config.yaml
n_layer: 8
d_model: 128
n_experts: 96
experts_per_token: 2
d_expert: 128
d_shared_expert: 0
activation: "tanh_gelu"
moe_layers: [0, 1, 2, 3, 4, 5, 6, 7]
router_score: "sigmoid"
normalize_top_k: true
routed_scale: 1.5
balance_loss: 0.00297
balance_bias: false
init_std_router: 0.0195
lr_router: 0.000609
vocab_size: 2048
norm: "layernorm"
norm_eps: 1e-06
tie_embeddings: true
optimizer: "soap_variant"
lr: 0.00506
beta1: 0.95
beta2: 0.99
batch_tokens: [32768, 65536, 131072]
seq_len: 512
train_tokens: 259500000
steps: 3387
dataset: "wikipedia_en"
Below are experts of layer 4 (counted from 0) of a mixture-of-experts language model. Rows are named router (the router's row for the expert), up (a neuron's input weights, with its number) and show model dimensions 0-127. Each number is 128 + 32 x the weight over its row's rms, rounded and kept within 0 to 255.
Before each expert's rows: a language model's description of what the expert responds to. This comes from a sample of Wikipedia text that the model never trained on.

# expert 3
What it handles: Single letters like D, d, S, R, z inside names, acronyms and words, e.g. ID, AD, DST, McDougall, Savonuzzi.
router [154 101  94 126 166 133 127 126 203 135  87 162  67 150 111 158 132 138 140 109 110 174  83 117  46 121 140 126 166 156 139 145 120 164 133 116 139  66 155 112  77  98 206  88 101 130 134 115 120 146 105 122 214 169  70 110 158 116 116 153  72 130 111 127 141 146 154 119  79 154 158 110  98 126 159  68 139  86 114 155 138 140  71 106 160  93 100  95  92  91 123 119 133 128 161 156 152 116  89 173 126  93 128 145 197 131 132 183 138 170  74 153 160 126  89 118 149  71 116 136 106  67 174 138 141 159 154 148]
up0 [156 135 143  68  98 153  74 128 142 190 127 199 100 108 100 143 121 113  96 139 131 105 105 143 130 138 104 127 139 156 123 127 107 122  81 101 125  71 140  64 140 126 116 118 110 168  96 168 135 131 150 136 164 116 134  83 113 171 121 157 171 112 115 106 117 123 117 110 101 147 207  67  89  98 155 101 153 175 116 154 141  41 108  60 136 138 125 119 197  73 122 184  99 131 152 171  82 107 167 175 144 113 145 125 123 129 132  94 192 155 183 165 119  99 144 135 122 206  85 135 141  77  68 152 132 116 102 119]
up1 [137  81  41 122 113 167  94 117 142  59 226 121 103 135 148 129 101 111 116 118 155  98 128 132 102 150 154 164 130 202 106 170 106 164 127 187 114  91 119  82 101 102 146 103  95 138 118 145 150 124 164 126 141 147 104 146 140  46 114 118 132 107 100 172 134 115 100 100 150  57  92 152 147 133 197 117  97 162 108 185 123 143 176 175 138 136 140  89 119  89 117 109 134 165 111  88 119 161 108 169 153  97 195 102  68 122 140 128 138 130 101 142 150 123 154 135 112 132 110 105  60 139 126  91 175 131 184 164]
up2 [147 120 123 121 149 183 157  85 173 132 121 153 107 189 203 122  75  78 170  90 131 100 136 144 138 162 101 166 101 104 110 192  97  97  92 120 133  86 127  86 122 120 103 106 174 147 145 142 127 165  98 122 151 132 130 160 140 169 102 169 135 155  94 107 134 172 123 118 127  55 100 193  74 104 153  99 135 203  66 153 132 124 139 125 138 108 149 104 139 117 106  75 172 105  92 154 107 149 122 167 143 122 126 194 117 103 144 104  83 147 105 119 152 124 130 145  93 151 142 123  82 205 102  96 186 164 101 197]
up3 [181 182 147 137  98 169  70 116 105  84 127 167 108 194  89 176 157 140 166 108 106 117 101 111 115 138 174 146 136 132 174 160 123 121 111 105 106 159 179 146 161 109 113  82  72 113 195 134 112 143 105  80 184 173  81 173 142 122 101 142 156 110 137 127 137 150 165  72 145 123 154 145 151 177 104 117 168 176  87 201 158  82  82  90 117 127 182 126 163 138 198 142 172 102 187 157 123 109 155 159  94 148 156 181 125 145 119 104  94 129  89  94 134 111 115 169 107 148 125 147 143  99 153 121  76 136 129 136]
up4 [182  66 110 180 112 132  92  99 106  99 119 137  72 166 100  89 133 110 136 131 108 115 161 200 142 101 128 118 120 127 124  93 134  86 131 148 111  97 136 188 140  85 140  95 153 135 127 192 109 153 125 153 115  83 123  87 121 138 125 144  82 166  51 141 171 127 171  84 116 125 161 132 113 126 142  97 111 112 154 178  93 107  61 172 158 190  91 151 140  58 120 111  92 150 143 145 129 134 134 210 142 101 130 158 107 160 140 125 147 183  71 131 156 139  98  76 198 121 105 129 101 101 117 143 174 129 181 175]
up5 [ 63 164 135 127 142 133 136  99 156 137 125 116  97 194 110 151 178 122 178 147 109 151 140 123 116  98  79 160  97 125  53 138 108 177 172 183 105 197 162  62 123  53 152 108 101 115 153 124 188  90 165 101 131 127 129 165 117  98  97 142 142 141 105 176 138 102 120 153  91 123 153 112  84 120  89  82 127 200 107 165 173 112 105 150  97 119 123 147  70 122  94 122 106  96 127  98 153 149  93 153 150 143 150 156 121 172 127 134 184 135  55 142 109 105 125  46 160 165 138 107 168 137 125  85 156 120 136 124]
up6 [202 125 161 147 149 124 143 114 143 148 148 140  91 157 112 162 108 143 160 134 108  85 102 149  83 209 104 149 100 143 111 111 106 146 127 117 124  90 174 129 175 143 144  61  98  29 170 136 123 136 172  62 207 109  98 104 107 139 104 120 123 106 155 139 124 112 215 109 133 136 145 120 137 140 193 115 112 105 140 166 111 101  78  97 101 130 121 126 124 143  50 144 128 155  98 166  96  97 115 135 104  40 175  96 121 103 108 134 110 173 127 103 132 108 107 120 161 163  81 167 163 101 102 115 147 149 141 169]
up7 [167 160  98 115 128  85 159  95 130 187 135 164  98 185 135 157  80 136 145 101 178 165 152 136  98 162 130 111 162 165  81 161  46  98 156 126 148 107 130 114 133 120 130 101  76 134  99 112  53 137 109 103 167 162 138 121 143 168 166 110  70 172 153 126 106  99 173 130 130 160 182  85 153 136 159 156 117 127 102 108 144  91 148 175 156 145 128 153 180  95 195  94 129  95 144 129 153 122 128  95 115 112  99 155 182 155 163 131 129 119 127 156 202 114 129 162 229 104  96 130 132 124  93 188 127 121 105 157]
up8 [131 110 122  90 138  97 148 127 125 118 167 100 118 148  70 117 124 115 105 112 127 138 107 139 173 118 121 109  63 149 181 131 134 116 148 127 133 121 103 109  95 102 117 101 154 123 110 134  99 127 118 168 137 127 166 220  83  65 178 120  51 111 142 212  85 153  86 111 112 122  96  92  88 137 152  76 108  85 107 137 135 149 179 188 146 115 128 114  54 144 140 128 105 147 171 170 163 176 135 176 125  80 111 107 150 149  98 169 200  98 103 161 143  89  98 110 169 104 149 145  72 148 192 157 149  83 134 140]
up9 [112  96  87 152 114 199 106 112 117  65 139 121 123 205 101 143 140 142 116  93 106  90  93 102  86 126 167 195 161 108 132 135 130 189 174 181  99  43  70 164 156 168 115  82 195 148 106 130 122 177 150 147 166 141 109 135 133 160 153 102 138  76 122  83 115 109  62 114  96 151 130  77 100 112 167 110 121 128 105 126 101 131 144 174 112 107 148 132 157 105 136 170  99 127 193 155 150  93 106 124 106 114 118  68 161 156 107 106 117 141 117 161 131  75 151 179 118  76 159  92 112 136 150  88 135 154 140 106]
up10 [166 109 108  72  56 117 140 136 122 206 126 122  53 176  52  76  69 150 138 115  63  91 136 129 177 179 114 106 173 135 112 120  92 152 122 182 106  92 113  93 180 110 107  94 162  94 123 161 117 107 156 112 148 154 129 130 108 177 107 165 112  91  85 205 127 151 169 104 104 106  93 116 121 105 176  82 142  98 143  70 128 142 120 121 163 129  95  38 104 145 139 112 148 116 100 135 114  61 153 126 130 117 106 134 138 118 144 116 114 168 120 123 170  99 126 149 145 110 147 111 123 116 114 117 141 154  90  72]